From a checkpoint of a small mixture-of-experts model trained on Wikipedia: 248M tokens.
Below are experts of layer 5 (counted from 0) of a mixture-of-experts language model. Rows are named router (the router's row for the expert), down (a neuron's output weights, with its number) and show model dimensions 0-127. Each number is 128 + 24 x the weight over its row's rms, rounded and kept within 0 to 255.
After each expert's rows: "raises" lists some tokens whose logits its average output raises strongly, later layers aside. This comes from a sample of Wikipedia text that the model never trained on.

# expert 36
router [126 166 142 134 123 113 112 145 106 143  98 125 158  95  96 144 158 127 134 152 131 129 122 115 171 143 121 105 105 114 121 141 139 142 121 143 153  91 115 138 146 124  95 155 100 128 141  83 132 121 153 144 138 128 141 175 161 148 103 153 145 101 116  79 128 125 122 134 113 142 151 130 137 153 143 143 149 124 102 166  96 156 143 141 129 132 159 132 154 137 161 107 125 118 175 131 206 166  77 100 134  83 140 144 184 156 111 132 103 102 127 120 189 110 160 135 113 168 120 157 147 103 151 144  99 115 103 105]
down0 [142 122 120 137 135 157  91  64 119 162 123 167 118 113 136  68 132 118 161 138 147 164 119  93 124 121 145 124 129  80  97 109 132 124 149 138 132 166 113 124 144 137 137  94 178 184 118 123 118 111 136 154 124 174 120 154 136 115 110  99 109 137  79 140 121 143 124 118 146 136  97 115 141 135 146 136 145 103 128 140 147 142 100 148 134 119 165 139 137 146 119 121 110 159  71 127  76 101 118 144 161 133 112 150 136  80 178 115 144 152 144 121 114 163  88 105 128 142 102 148  92 102 138 122 177 157 123 142]
down1 [128 119 144 163 142 134 128 126 128 128 136 112 164  94 133  90 143 122 118  90 142 113 116 138 163 144 118 122 160 103 112 140 144 149 144 157 129 156 137 144  95 182 135 148 149 135  86 141 102 113 133 128 172 101 126  96 144 155 137 107  97 135 129 142 135 143 113 109 132 113  94 124 119 113 125  86 110 109 133 158 147 109 178 148  72 167 109 144 107  90 134 130 126 102 124 164 150 158 151 100 106 106 103 135 116 125 111  90 158 176 187 143 134 145  81 100 123 101 120 171 184  97 100 109 154 150 120 138]
down2 [123 125 116 194 121 142 183 135 118 109 127 143 171 117 115  89 141 136 171 181 163 120 140  82 165  92 132 108 150 132 119 110 143  93 144 118 145 146 143 110 165 100 109 142 119 106  98 139  89 168 141 110 133 118  97 123 156 149 142 159  86 133 170 117 132 127  84 152 136 153 127 103  86 123 117 134 135 136  77 101  94 120 148 136 124 126  96 107 104 119  72 118 112 125 107  99 134 116 147 108 115 145 101 115 123 113  87  91 138 127  91 105 159 128 122 144 150 106 118 168 139 127 114 127 122 125 159 151]
down3 [121 154 154 104 117 121 155 146 124 133 145 128 149 104 161 156 113 153 141 123 160 139  92 162 128 153 104 124  96 115 164 113 146 146  68 124 107 108 175 130 141 111 176 154 144 140 122 127 153 134 141 117 137 106 101 112  99  92 149 120 175 153 119 103  91 142 100 130 121 101  94 143 154  99 149 149 103 117 126 178 130  80  87 165 171 162 127 122 126 120 154 101 143 111 129 119 138 114 127 135 162 109 112 109 126 140 133 101 174 142 143 109 161 146 113 183  54 118 111 137 131 128 133 151 141 117 113 113]
down4 [111 107 148 148 145 104 146 170 121 117 149 145 130 116 158 145 106 124 102 134 157 151 123 127 103 116  88 122 131 122 123 116  93 151 121 147 139 132 117 136 118  92 151 128 112  43 141 121 104 106  99 109 149 175 105 181 128 123  79 105 129 117 124 127 105 125 168 162 107 126 118 134 128 147 139 170 123 147 124 129 161 140 138 128  92  69  86 108 133 137 163 153 106 150 148 140 182 115 139 143 106 124 141 133 126 137 113 131 120 122 126 109 132 108 169 181 143 133 148 180 177 154 127  80 138 101 113 107]
raises: "s ", "son", "crew ", "\" "

# expert 7
router [112 160 126 141 122 134 103 146 101 158 129  82 143 112  58 137 157 157 149 152 136 156 114 114 139 167 110 106  93 114 123 168 153 157 111 150 150  84 122 157 166  97 106 149 112 119 151 101 160 123 143 151 158 168 136 162 138 144 125 123 178  94 153 115 106 149 160 143  88 160 134 131 152 151 133 169 139 146 117 129 109 132 148 172 156  67 157 133 142 144 133 125 136 120 132 122 165 126  87  89 135 121 141 161 152 141 113 107  99 138 133 136 153 100 126 151 113 150 107 156 151 120 147 142 113 112  99 118]
down0 [ 95 123 138 139 158 104 145 121  81 130  98 109 121 154 116 174 117 117 111 134 123 147  70 170 123 118 127 142 137 161 125  96 141 133 120 147 152  89 124 130 112 143 140 142 124 103 137 113 100 177 103 150 122 116 167 150 131 109 129 122 181 133 125 102 130 139 138 130 125 112 136  79  98 111 182 149 142  89 132 137 130  63 178 186 127  90 147 134 130 127 123 139 141 155 136 103 158 101 151 112  78 149 126 155 121 107 119 139 108 108 130 112 119 150 104 137 139 111 160 128 134 106 107 138  72 109 129  79]
down1 [136  95 129 157  93 101 130 117 117 109 103 105 114 117  94 140 101 142 146 100 141 109 158 110 131 103 112 135 143 163 143 166 126 109 137  99 128 105 159 125 166 158 135 100  92 138  97 124 143 134 139 143  68 128 130 133 146 133 117 111 144 125 136  67 176 119 121 100 118 125 105 156 103 154 133 149 146  85 163 129 135 183 123  90 127 173 143  86 160 132 113 146  96 137 142 108 130 125 168 109 113  81  85 153 129 151 126 170  79  93 141 103 130 138  95 128  99 144 159  97 109 105 105 117 121 139 125 127]
down2 [160 111 172 132 114 119 104  75 136 120 103 119 151 160 119 125 131 117 144 116 104  89 103 116 132 136 139 104 149 126 128 120 129 144 127 118 140 117 154  84 115 145 172  90 141 165 133 122 169 108 119 128 114 164 142 144 107 172 122 122 116 117  87 174 167 138 120 150 161 133 117  88  88 152 148  95 100 128 119 141 126 105 138 177  98 137 103 107 150 152 112  65 146 149  98  91 131 128 149 150  93 136 121 114  87 176 103 173 124 140 106 110 150 114  93 120 130 117 141 125 163 150 100 121 168 132 150 143]
down3 [128 163 124 195 136 121 150 127 138 129 140 153 132 148 137 169 138 178 156 148 157 110 125 101 112 136 108 152 162 136 100 121 125 119 146 164 129 166 187 168 152  86 124  98 130 129 156 116 126 107  96 135 107 144 128  99 137  79 162 162 121 160 155 140 113 114 144 109 173 150 148 119 147  92 165 133  88 144 125 130 112 129 119 168 164  97 144 132 127 112 145 127 108 144 149 121 139  79 159 150 133 107 119 155 124 140 129 121 146 123  89 139  93 132 153 185 101 109 131 160 139 116 163 108 121 135 115 165]
down4 [112  90  82 132 148 131 100 113 171 138 134  90 146 110 140 106 183 126 127 115 127 124  97 137 140 119 138 146 131 139 107 124 141 106 127 149  98 155 158 144 152 128 125 128 151  73 127 129  86 129  91 109  99 124 130 122 103 158 183  88 146 110 147 102  94 134 148 119 121  83 131 128 160 124 144 128 121 115 138 160 143 177 104 162 109 152 131 134 131 114 144 142 128 104 111 131 174 105 151 105 143 142 133 117 142 107 162 107  78 167 138 113 120 132 108 137 150 134 195  87 125  90  99 118 153 184 123 107]
raises: "and ", "or ", "ands ", "as ", "and"

# expert 9
router [158 153 137 112 112 110  87 135 105 170 129 110 183 117 112 128 180 154 132 153 173 166 128 111 131 167 118 110 106 120 134 167 128 123 116 139 166  98 133 135 171 109 125 128  98 107 137  99 143 118 140 161 149 145 149 159 141 133 137 123 130  84 140  93 103 168 148 142 109 161 118 141 151 147 128 155 135 127 127 142 103 113 185 152 149 104 145 118 145 134 139 117 161 131 127 109 159 143 118 130 155 118 144 170 150 141 117 101 111 101  85 124 126  96 146 148 113 147 112 152 170  93 140 181  80 107 108  85]
down0 [141 137 122  92 142 157 169 110 144 113  76 139 144 107 135  75 120  80 141  93 112 124 115 146 157 115 148 134 141 141 149 122  79 153 138  99  92 144 159  96 126 108 129 134 119 145 116 134 117 107 107 163 116 150 104 180  94 146 165 155 105 118 171 132 136 155 123 102 193 116 106 159 135 157 136  82 114 113 147 133 126 149  90 138 146 155 133 125 145 124 129 148 122 168 149 155 101 120 170 130 129 156 135  92 161 123 140 118 119 165 116 144 100 135 159 161 156 180 130 160 116 114 120 138 129 126 117  94]
down1 [123 145 139 118 126 138 122 150 106 115 164 134 145  66 127  81 151 152 137 150 161 163  78 168 117 159 135 184 138  96 115 140 115  92 165 154  94 153 155  94 147 159 129 104 113 109  70 132 104 111 118 148 104 119 113  99 143 122 158 108 102 139 101 133 131 127 136 115 149 138 152 128 141 144  92 109 110 128 173 126 110 138 102 135 148  91 159 131 103  85 134 122 105  90 135 128 146 143 114 173 105  99 127 121 128 119 122 133 110 142  75 102 154 133 127 126 135 131 200 104 152 130 121 118 142 136 152 154]
down2 [125 154 147 139 162 130 111 135 115 144 103 138 120 128 150 104 118 116 102 138 106 143  90 131 121 128 143 130  87  95 130  94 137 152  69 114 129 169 101 141  94 145 139 140 126 126 167 136 119 130 121 158 153 134 109 148 119 100 139 125  96 141 106 134  76 111 113 127 126 170 116 146 123 163 138 107 149 159 110 165  98 131 166 148 176 109 126 144 158  97 122 128  87 137  96 122 115 104 170 112 157 118 116 151 100 129 115 123 132 127 122 145 152 159 145 124 101 132 111 153 163 158 167  27 141 122  89 149]
down3 [139 128 125 182 141 136 101 114 114 156 133 133 164 156 118 166 139 147 169 137 139 104 165 125 131 101 178 151 129 110 120 150 128 175 139 122 171  87 122 146 200 142 144 128 140 147 134 124 102 178 125 108 118 135 121 159 161 117 168 132 152 100 124 114 108 151 122 109 146 114 162 148 110 156 152 106 114 104 102 108 134 143 151 124 141 185 145 136 135 103 142 126 156 153 157 170 119 154 128 173 132 114 143 153 125 149 123 150  78 129 147 142 119 151 131 125  70 102 174 156 124 137 144 118 158 148 125 143]
down4 [ 93  81 134 126 140 151 121 112 134 137 142 129 107 134  90 120 117 182  95 102 107 129 125 138 139 156 155 147 186 133 136  95 118 110 134  86 109 134 116 163 179 141 118 114 127 142  94 113  89 122 101 137 126 115  88 158 109 120 121 151 113 128 136 149 133  85 121 148 168 169 122 100 174 162 121 138  73 127 119 127 133 176 104 115 173 145 144 125 150 104 118 142 102 145  94  87 159 129 146 114 140 128 154 131 159 100 147 162  97 147 132 129 112 128 135 118 169 174 134 118 123  96 101  76 117 116 129 144]
raises: "| ", "on ", "re", "|"

# expert 37
router [116 164 142 144  87  81  71 147 101 133 113  84 164  91 109 147 130 142 176 140 140 140 100  96 146 147 114 119  95 124 115 173 146 127  90 153 152 124  95 149 141 100 106 128 103 123 154  98 156 118 154 143 155 166 150 122 154 139 107 155 136  82 161 102 125 163 145 157 107 142 147 146 140 141 145 132 108 149 128 119 126 148 154 141 132  93 162 103 130 171 168 118 168 115 137 109 121 138  83  84 146 121 140 149 125 132  97 115 114 136  90 130 136 115 149 156 128 145 111 164 158 126 158 151 119  95 103 124]
down0 [136 132  97 130 111 120 112 155 116 135 104 160 121 145  87 122  56 150 110  98 128 149 141 116 125 132 130 138 104 119 130 125 128 127 100 122 120 152 132 109  92 127  89 127 156 145  91 136 117  98 124 127 119 155 198 126 136  99 120 132 164  91 121 122 120 106 108 136 146 113 163 141 100 151  69 100  98 138 141 156 142 161 117  87  97 112 138 125  94 124 118 135 118  91 138 118 103 127 150  92 119 164 109 175 135  74 146 145 126 106 179  80 150 145 148 150 141 155 100 114 161 155  99 117 126  91 147 117]
down1 [ 83 164 107  98 149 154 117 179 198 140 183 151 107 116 110 129 183 108 144  95 125 136 115 150 141 135 170 126 116 114 124 135 107 112 140 134 110 124 123 123 114 122 128 117 131 119 151 125 131 116 125 120 143  93 157  75 107 126 144 138  94 138 179 152  96 126 107 151 123 137 132 104 113 152 158 152 160 154 102  87  99 117 126 152  98 155  94 164 118 114  99 143 135 128 151 137 146 110 108 132 121 120 131  86 139 135 133 105 137 125 122 110 179 143 119 159 135  74 161 150 123 101 120 177 102 112 144 163]
down2 [140  80 129 151 102 111  96 157 108 124 111  86 141 132 132 105 120 147 142 130  66 133 116 104 129 136 137 159 164 126 105 140 147 136 135 142 115 170 127  94 123 119 114 107 115  96 140 139 171 117 152 110 121 130 157 131  77 141 129 103 108  94 113 104 156 132 149 138 160 145 133 115  90  98 109 167  80 124 128  58 164 141 141 134 157 126 150  92 103 130 127 149 141 126 139 177 132 131 117 126 122 122  78 118 100 121 124 164 115 107 114 169 149 131 196 151 116 112 144 149 169 146 144 146 136 151  88 129]
down3 [ 92  86 105 133 133 133 111 147  93 184 147 112 123 153 179 111 114 152 117 106 144 137  97 102 131 116 110 125 109  83 147 103  86 108 125 145  98 111  67 103 130 121 138 141 121 130  97 118 178 110 161 129 148 127 160 124 130 173 159 115 175 176 103 150 129 158  98 118 119 102 138 136 144 180 111 181 131 105 110 109 120 155 122 136 144 140  97 138 118 121 129 101 110 124 139 114 147 104 131  92 106 108 145 153  98 147  88 116 119 115 171 123 138 114 123 146 135 134 102 141 188 128 121 129 108 117 101 154]
down4 [116 113 150 142  98 101 156  99 112 117 168 107 127  98 138 149 134 103 150 118 146 125 174 155 172 128 115 146 118  98 123 130 140 126 148 154 125  98 108 159 114  95 101 139  87 169 131 147 116 100 107 136 169 129 175 157 163 130 117  90 133 101 105 140 118 151 145 149  93 117  84 171  93 136 142 143 128 115 128 123 145  97  94  90  87 122 112 130 164 126 136 115 175 109 161 147 112  98 149 138 176 115 108 170 137 137 145 113 157 129 150 115 101  95 161 123 127 147 113 134 143  76 114 135 126 162 154 162]
raises: "previous ", "following ", "other "

# expert 2
router [128 148 142 130 124 123 114 157 115 152 101 121 128 136 118 143 144 152 151 143 117 175  96 106 145 153 114  90 123 115 106 127 166 147  98 163 143 112 102 146 173 122 114 135 133  94 143 113 148 118 148 152 159 154 186 140 148 150 122 167 186 135 162 114  93 145 160 176  93 146 120 146 157 142 140 134 159 167 104 151 116  94 162 147 134 127 141  90 140 173 115 103 158 131 156  90 122 122 137 129 155  83 149 127 144 122 110 111  93 150 108 111 119 104 133 147 100 123  62 151 145 119 143 126 123 116  88 106]
down0 [152 103 129 168 115 106 117  83 160 129 144 110 127 146 127 130 121 106 165 142 172 165 125 137  72 130 103 146 113 127 116 104 129 110 132  83 161 138 163 118 188 131 146 153 146 156 171 120 142 141 144 130 149  68 130 100 152 142 128 133 121 124 133 121 151 111 170 129 144 128  91 103  79 162 160 112  86 138 174 108 103 151  95 128  85 143 156 127 127 151 175 126 141 152 100 108 128 104 116 115 136  98 127 132 128  94 125 128 166 160  99 139 152 130 118 119 123 139 115  62 153 143 132 116 136 115 112 137]
down1 [140  94 144 102  95 126 149 103 110 116 121  91 150 146 146 167 122 146  92 151 156 107 103 104 129  93 150 143 118 130 109 116 172 119 168  83 117 161  89 111 111 110 114 162 105 124  99 119 141  96 120 138 113 114 164 113 100 146 109  89 156 140 148 114 120 149 101 159 127 184 141 117 109  93 131 159 143 129 153 120 127 116 102 170  99 143 147 138 127 116 118 164 130 163 144  96 137 165 102 157 127 123 133 137  87 158 125 112 139 130 141 122  87 153 138 120 137 136 217 128 126  85 142 158 130 101 135 120]
down2 [ 79 102 140 123 119 118 153 130 152 127 114 106 109 129 126 167 159 100 110 102 142 172 164 147 123 147 141 138 159 126 128 158 171  94 151 130 132 117 157  73  79 107 131 139  84 125 126 109 138 151 136 134 104  95 148 100  99 164 158 114 116 121 114  96 115 112 135 119 111 126 147 145 150 146 150 106 157 125 121 191 145 144 148  92 123 171 125 119 168 128 148 104 162 105 136  94 106  80  67 100 111 118 148 176 134 100 131 130 125 108 125 131 108 155 143 125  89 127 134 132 136 108  99 124 106 100 144  94]
down3 [144 123 137 106 143 124 141 156 162 138 130 137 133  92  94 142 125  85 116 148 103 118 122 136 123 129 165 141 112 146 100 151 143  88  93 171 120 109 151  97 113 140 126 105 110 128 108 151 142 134 106 142  76 164 141 153 114 133 103  99 178 127 136  98 143 134 154 188 120 163 163 162 185  98 120 166 132 114 150 117 151 148 130 145 141 158 135  99 125 164 146  86 101  92 132  91 112 174 161 115 115 135 144 118 146 108 108 142  91 138 142 120 146 124 143 148 126 119 116  84 138  81 103 156 143 120 175 132]
down4 [123 147 146 134  99 149 142  96 103 146 125 130  96 154 124 147 164 121 133 127 160 120 143 135 123  96 162 103 136 164 130 162 111 137 136  97 149 148 129  97 157 151 133 157 176 126 109 126 101 166 153 107 134  81 152 117 129 126 147 117 113 107  91  97 135  81 118 174 120 172 118 104 101 119 127 114 154 140 125 157 139  86 136  96 146 146 167 122 137 120 116 115  96 139  65 103  78 118 105 126 109 115 148 124 127 100 139 124 125 147  82 176 146 140 123  98 122 129  98  88 142 147 134 151 113 121 149 197]
raises: "​", "Records", "UTC"

# expert 15
router [121 149 146 118 115 113 111 140 101 143 111  93 146 112 104 140 133 127 158 144 124 150  81 116 160 141  95  95  77  97 121 150 159 164 113 150 142  93 105 146 155 109 118 145  97 136 163 118 144 100 157 159 162 157 145 128 146 144 129 132 155  80 136  64 100 150 149 140 120 150 155 159 153 150 144 127 152 138  90 179 117 142 141 171 144 115 120 100 157 158 135 115 142 111 148 108 136 127 118 110 150 110 145 147 159 156 100 122 107 110 108  91 136  80 153 157 102 156  95 152 136  87 164 146 112 110 131 119]
down1 [ 95 132 136 113  64 110 124 145 127 141 137 130  76 119 167 153 103 129 154 109 129 140 137 140  98 142 139 121 131 143 139 180 132 149 128 106 108 135 164  88  97 130 124  91 108 111 149 131 162 104 142 131 117 161 106 131 140 114 134 109 123 124 152 146 169 106 116 145 112 119 123 131 141 123 156 149 139 117 108  88 166 155 112  79 109 115 123 128 154 100 127 113  65 140 159  83  97 134  97 114 165 111 142 152 152  94 108 172 103 140  98  98 163 100 146 147 108 102  93 116 110 138 120  79  99  92 153 109]
down2 [ 67 135 132 122 123 120 136  51 138 149 110 138 103 138 145 115 109 106 103 151 118 136 116 162 113 135 147 109 158  82 124 128 142  81 118 114 147  87 119  89 161 137 130 119 115 121 149 136 142 125 108 112 113 145 115 127 104 108  84 157 126 144 156 107  88  81 166  92 148 151 152 141 102  93 143 167 116 125 136 121 131 112 122 141  90 174 132 117 166 130 194 104 112 163 137 135 131 130 105 130 189 110 143 149 119 168 104 106 114 131 124 164 121 104 129 140 112  96 144 106  96 126 140 137 114 148  98 126]
down3 [126  65 124 120 121 112 139 152 110 137 122 130 128 148 123 153 116 171 128  90 121 140 130 139 135 143 133 155 131  76 131 141 126  84 118 142 127 115 133 183 126 145 135 120 128 106 111 155 164  84 111 115  98  92  93 139  64  92 142 112 145 141 129 145  75 121 106 133 158  88 128 155 127 115 144  94 150 141 129 193 121 137 114 109 162 122 139 105 130  99 114 136 119 117 123 133 126 101 110 101 158 128  92 106 146 106 163 140 133  89 109 134 111 169 171 170  93 121 155 132 146 103 156 160 136  91 152 104]
down4 [ 65 125 112  89 132 147 122 126 163 164 148 134  94  96 100 156 130 131 115 119 132 182 137 174 124 117 156 140 121 105 145 132 136 162 151 141  89 157 126 107 109 136 152 122  97 111 182 109 114  93 135 176 143 137 128 131 135 129 127 149 108 125 118 117 100 124 112 146 160 174 156 148 159  85 111 143 135 145  90 161 157 124 122 103 136 141 126 117 130 124 134 119 171 130 145 114 142 125  94  91  90 143 161 141 128 129 155 163 139 127 130 137 123  81  85 125 187  89 118 111 134 151 165 119 112  94 126 162]
down5 [163 131 161 125 159 130 138 137 157 111 136 191 175 137 118 142  89  94 148 113 114 140  65 126 127 143 115 134 114 119 182 120 130  94 155 117 110 124 145 124 129  97 138 126 133 154 123 153 122 136 115 160  97 110  97 103 177 118 159 157 122 184 118 113 148  87 103 140 101 108 128 118 138 126 108 109 106 133 138  91 140 125 107 115 123 118 130 151  97 101  89  99 164 111  84 132 104 116 173 153  79 107 113 128  99 117  90  94 144 134 113 158 158 160 149 111  92 144 103 129 144 143 135 152 139 120 126  99]
raises: ", ", "e ", "; ", ". ", "es ", ":"

# expert 28
router [103 157 141 107  86 111 114 151 115 144  95 120 143 111 115 135 138 158 142 150 158 152  93  62 150 155 115 108 105 112 112 149 130 174  87 128 152 101  97 153 160 112 125 152  84 118 157 107 152 119 150 161 152 144 150 157 119 147 119 125 152 117 163 121 126 163 131 154  92 148 139 146 162 145 149 130 168 143 114 146  94 125 149 148 152 120 149 100 182 146 140  63 147 111 154  95 154 128 123  97 156 119 167 138 138 129 109 109 101 127 103 111 137 109 155 149 114 119  89 141 147 123 152 139 112  96 111 101]
down0 [155 168 113 107 101  95 176 122 140  78 121 144 161 202 113 133 144 116 134 131 139 105  99 104  94  87 148 128 129 146 141  83 120 138 143 126 128 140 123 144 180 144  91 131 116 118 132 179  92 145 119 113 106 125 127 120 124 112 139  92 101 128 195 169 157 135 154 119 111 125 101 141 131 128 127  95 122 109 177 140 160 159 134 109 147 145 145 105 141 163 106 148 120 152 133 102 114 132 130 137 109 159 114 112 113 154 102 105 107 122 122 121 123 104 163 169 153 128 126 104  84 115 175 124 116 149 132 153]
down1 [141  99  98 146 136 161 153  91 163  96 141 141 152 129 141 133 153 139 171 106 136 114 103 122 131 134 178 137 110 116 158  95  94  86 128 132 133 113 131  91  94 145 140 148 174  96 121  89 106 108  94 141 135  81 128 113 119  95 133 111 100 146 113 107 129 109 123 117 116 154 137 171 140  68 110 151 116 140 138 136  99  86 124  98 113 153  83  83 108 111 146 145 142 162 117 174 126 145 143  82 111 119 138 114 127 135 122 108 139 160 101 138 132 169 161  95 136 103 158 107 110 123 134 134 170 144 149 143]
down2 [143 128 155  98  94 140 154 119  98 149 135  97 124 113 124 152  86 129 113 147 131 126 135 166 134 136 126 133 181  93 122 139 149 135  96 139 108  97  99 112 133 108 147 145 150 125 144 145 128 200 109 133 122 135 179 186 117 103 104 127 162 111 153 111 119 112 140 177 122 164 118 143 139 127 133 136 125 157 105 156 136 132 117 132 111 116 126  82 119 152 103 133 148 109 147 172 141 108 133 123 108 115 134 123 113 121 143 130 109  80 129 193 142 117 149 150 103 116 139 136 166 175  97 192 178 110 136 146]
down3 [143  94  99 129 134 144 147 100 142 106 161 117 115 190 118 117 134 130 146 139 128 122 156 116  86 133 126  84 120 139 159 143 152 116 149 123 141 124 125  95 144 137 135 135 150 155 120 157 141 144 115 125 119 127  95 153  72 134 110  89 140 138 140 100 131 124 149 117 119 103 119 148 129 126  81 102  94 141 196 121 145 110 149  79  78 180 143  93 137 150 123 128 120 155 112 135 118  92 161 123  90  79  85 136 110 126 119 132 155 129 146 131 183 134 121 114 114 120 142 120 131 121 127 138 211 108 118 121]
down4 [178 104 116 147  88  94 105 139 139 115 136 172 143 133 118 108 106 155 141 123 156 105 142 114 155 137 139 139 153 137 118 108 122 127 131 134 127 181 122  98 116 106 113 121 123 130 105 117  99 155 122 165 133 112 116 162 146 151  87  81 107 144 134 121 127 127  81  99 127 163 146 127 118 109 122 117 134 138 132 134 109 132 101 115 181 151 137  91  88 159 148 133 132 154  56 182 186 129 128 128  98 117 135 146 124 121  82 147 107 123 108 106 152 134 158  96 148 153 133  84 149 136 158 171 170 127 127 150]
raises: "As ", "===", "= "

# expert 44
router [131 133 165 112  91 126  98 144 126 137 125  92 148  92  87 141 140 123 135 174 147 145 109 111 135 160  81 113 107 127 130 158 138 138 104 143 151 111 105 153 142  96 118 133 105 140 137  93 140  76 136 152 156 133 137 139 137 139 118 131 130 117 136 113  95 156 162 137 112 132 145 157 162 141 158 130 182 152 127 134 104 148 161 155 126 124 161 124 170 155 171 117 148 125 138  84 142 168  91 104 138 124 151 162 175 140 111  89 122 153 107 110 160 128 157 136 108 125  90 148 132 108 145 138  52 109 108  98]
down7 [136 119 103 140 152 103 145 116 165 103 136 117 117  98 153 101 126 101 122 100 165 145 108 123 108 128 114 161 131 130 111 135 134 141 162 117  95 161 110 172 124 131 107 124 108 124 114 134 139 134  69 120  90  58 110  59 146 151 131 131 107 163  86  89 196 128 133 144 148 113 146 112 135 130 124 140 127 121 164 119 111 118 144 124 128 135 126  71  77 125 138 157 117 110 117 146 112 104 120 108 104 138 121  96 126 129 187 114 102 144 152 146 109 119 123  73  91 132 137  97 127 155 164 122 138 124 124 111]
down8 [132 130 156 133 138 144 156 156 139 145 135 123  99 135 128 127 172  85 132 155 115  94 118 122 137 100 145 123 117 134 140 153 117 116 128 179 185 104 120 162  89 114 115 100  81 144 127 102  95 169 109  97 145 111 108 145 116 139  86 122 141 137 168  93 159  91 147 161 144 135 123 104 134 116 144 132 139 164 145 110 134 139 109 141  99 175 150 121 172 122 130 134 105 128 107 111 103 176 109 156 108  79 115 157 134 141  73 141 133 136 142 100  98 168 158 158 110 143  89 118 100 117 163 131 123 147 162 127]
down9 [111  81 139 133 160 146 159 121  92  35 117 147  96  85 126  96 133  86 101  77  85 101 136 115 108 109 125 116 160 179 129 117 122 172 118 143  90 109 126 128 126 139 164 148 109  87 142 127 131 100 139 115 132 137 130  69 143 133  92 169 123 141 113 145  96 121 125 147 153 118 134  94 122 106 107 136 104 156 126 139 147 130  90 119 141 137 147 149 111  86 139 134 104 163 114 122 113 114 132 127 122 168 149 142 163 126 129 115 118 123 156 103 135 125 114 124 126 115 147  87 157 155 151 116 114 159 132 148]
down10 [131 133 121 111 148 105 142 163  82 132 123 119 109 137 123 131  82 126 127 121 141  97 140 115 156 122 140 116 125 132 141 146  83  98 136 146 147 133 170 129 131 114 128 133 146 183 106 103 108 144 116 113 119 106 117 120  84  72 144 111 107 160 112 160 139  68 167 132 142  99 136 135 119 121 160 113 190 141 132 168 123 178 150 101 176 106 129 104  77  90 127 102 126 133 138 127 139 109 141 118 101 122 111  93 121 131  75 120 142 156 130 175 110 142 125 118 109 152  89 120 112 191 139 126 118 123 109 109]
down11 [137 156 157 110 175 138  93 185 161 152 131 118  93 149 128 120 146 147 144 160 131 133 128 121 112  63 131  58  84 134 128 145 156 123 126 140 149 107 137 128 134 109 125 133 110 101 156 115 132 137 105 128 115 153 110 108 129 116 129 149 138 134 128 170  96 182 141 135 114 188 133 121 122 124 109  81 132 153 129 133 163 143 121 139 123  97 166  81 116 133 134 147 123 140 117  98 160 158 121 101  97 114 110 152 152 130 147 109 131  94  92 133 110 145 128 155  60 151 142  84 152 120 111 134 103 132 110 111]
raises: "re", "l", "t", "in", "b", "en"

# expert 25
router [112 145 138 129 107 132 115 189 106 132 106 132 143 118 110 141 116 131 156 148 123 164  97 104 153 156 103 100 117 105 133 137 147 148 112 134 143  89 109 129 148 134  93 140 103 125 148 125 141 114 170 135 159 140 158 141 137 146 131 139 180  99 138  93  97 148 169 148 117 160 149 154 149 139 156 143 132 154  82 173 116 126 141 142 165 110 118 108 152 159 120  96 155 126 162  90 144 149 143 120 147  79 156 146 161 132 113 124  73 133  91  83 139 104 146 141 107 131  91 165 143  92 159 156  98 105  98 120]
down0 [141 134 154 166 128 115 130 127 137 124 114 130 109  73 142 121 113  96 151 134 119 153 119 140 103 119 114 145 107 133 127 156 130 147 158 132  89 132 117  89 122 144 130 116 132 172 136 127 136 177 126 114 112 111 131 124 136 131 181 147 115 126 131 143 124  94 112 103 181  78 162  96 159 140 172  79 175 119 133 170 151 110  88 114 116 136 104 146 128 111 143 120 100 138 155 164 117 119 163  78 157 132 150 143 117 146  66 183 134 144 101 180  87 151 133 129 118 124 113 142 152 166 141 107 125 138 120 136]
down1 [147 132 144 138 109 143 146 105 134  63 134 139 163 120 146 140 127 126 131 127  78  69 142 103 164 138 152 123 132 146 165 145 142  92 159 150 108 127 155 142 124  91  97 123 154 141 132 148 110 115 102 123  96 151 112 120 110 141 118 100 101 130  94 101 153 143  94 122 138 106 117 116 105 119  83 116 126 127 173 113 127 167  79 180 113 173 143 152 135 116 118  85 142 162 144 157  93  93 142 147 155 108  77  98 102 141 106 139 141 139 141 124 140 141  93 117 136 149 142 111 110 110  95 112 150 165 123 167]
down2 [127 166 132 125 180 157  79  96 157  95 156 177 162 115 108 115 162  79 149 126 104 146  97 165 100 107 130 135 143 114 163 145 105 139 139 118 119 114 121 115 130 189 135  88 203 151 144 116 106 156 115 116 143 128 140 109  89 100 157 143 113 143 115 155 152 114  85  92 115 106 144 143 120  85 159  95 127 111 129 142 100 104 152 138 152 147 101 140 141 111 126 110 152 130 110 151 106 173 153 128 122 128 152 129 122 128 128  95 146 178  99 144 112 143 113  96 122 126 135 138 118 122 138 117 122 155 130 122]
down3 [108 124 118 130 147 111 129 146 142 114 105 132 118 123 154 128 150 106 140 112 177 162 143 167 122 142 132 164 134  99 168 113 115 156 131 131 122 164 137 121  75 171 149 120 129 140 124 120 140 101 176  73  96  92 119 110 107 160 161 147 175 153 118 136  95 129 107 134  89  81  82 133 153 133  89 145 129 160 156 133 159 140 127 122 144 135  94  96 149 173 158 161 113 133 122 169 141 113 117 111 169 139 130 145 137 144 159 128 106 126 137 110 116 133  79 110 105  80 136 163 168 157 139 120 129 109 132 127]
down4 [167 107 143 139  94 132 137 110 150 150 130 141 137  98 116 135 112  84 127 105 120 101 162 155 132 112  88 131 139 123 151 126 125 146 131  97  65 124 128 115 133 136 102 135 123 215 140 146 164 119 130 112 148 107 134 154 173 120 151 100 120 115 135 137 153 152 135 137 145 102 135 170 110 103 150 112 105  77 135 112 107 125 127 168 125 186 151 118 125 107 141  76 160  77  93 133 134 107 162 130 105 121 149  85 108 144 103 150 137 128 154 100 104  88  88  84 129 135 106 130 131 121 123 117 121 130 104 140]
raises: "Species", "ances ", "List ", "Columb"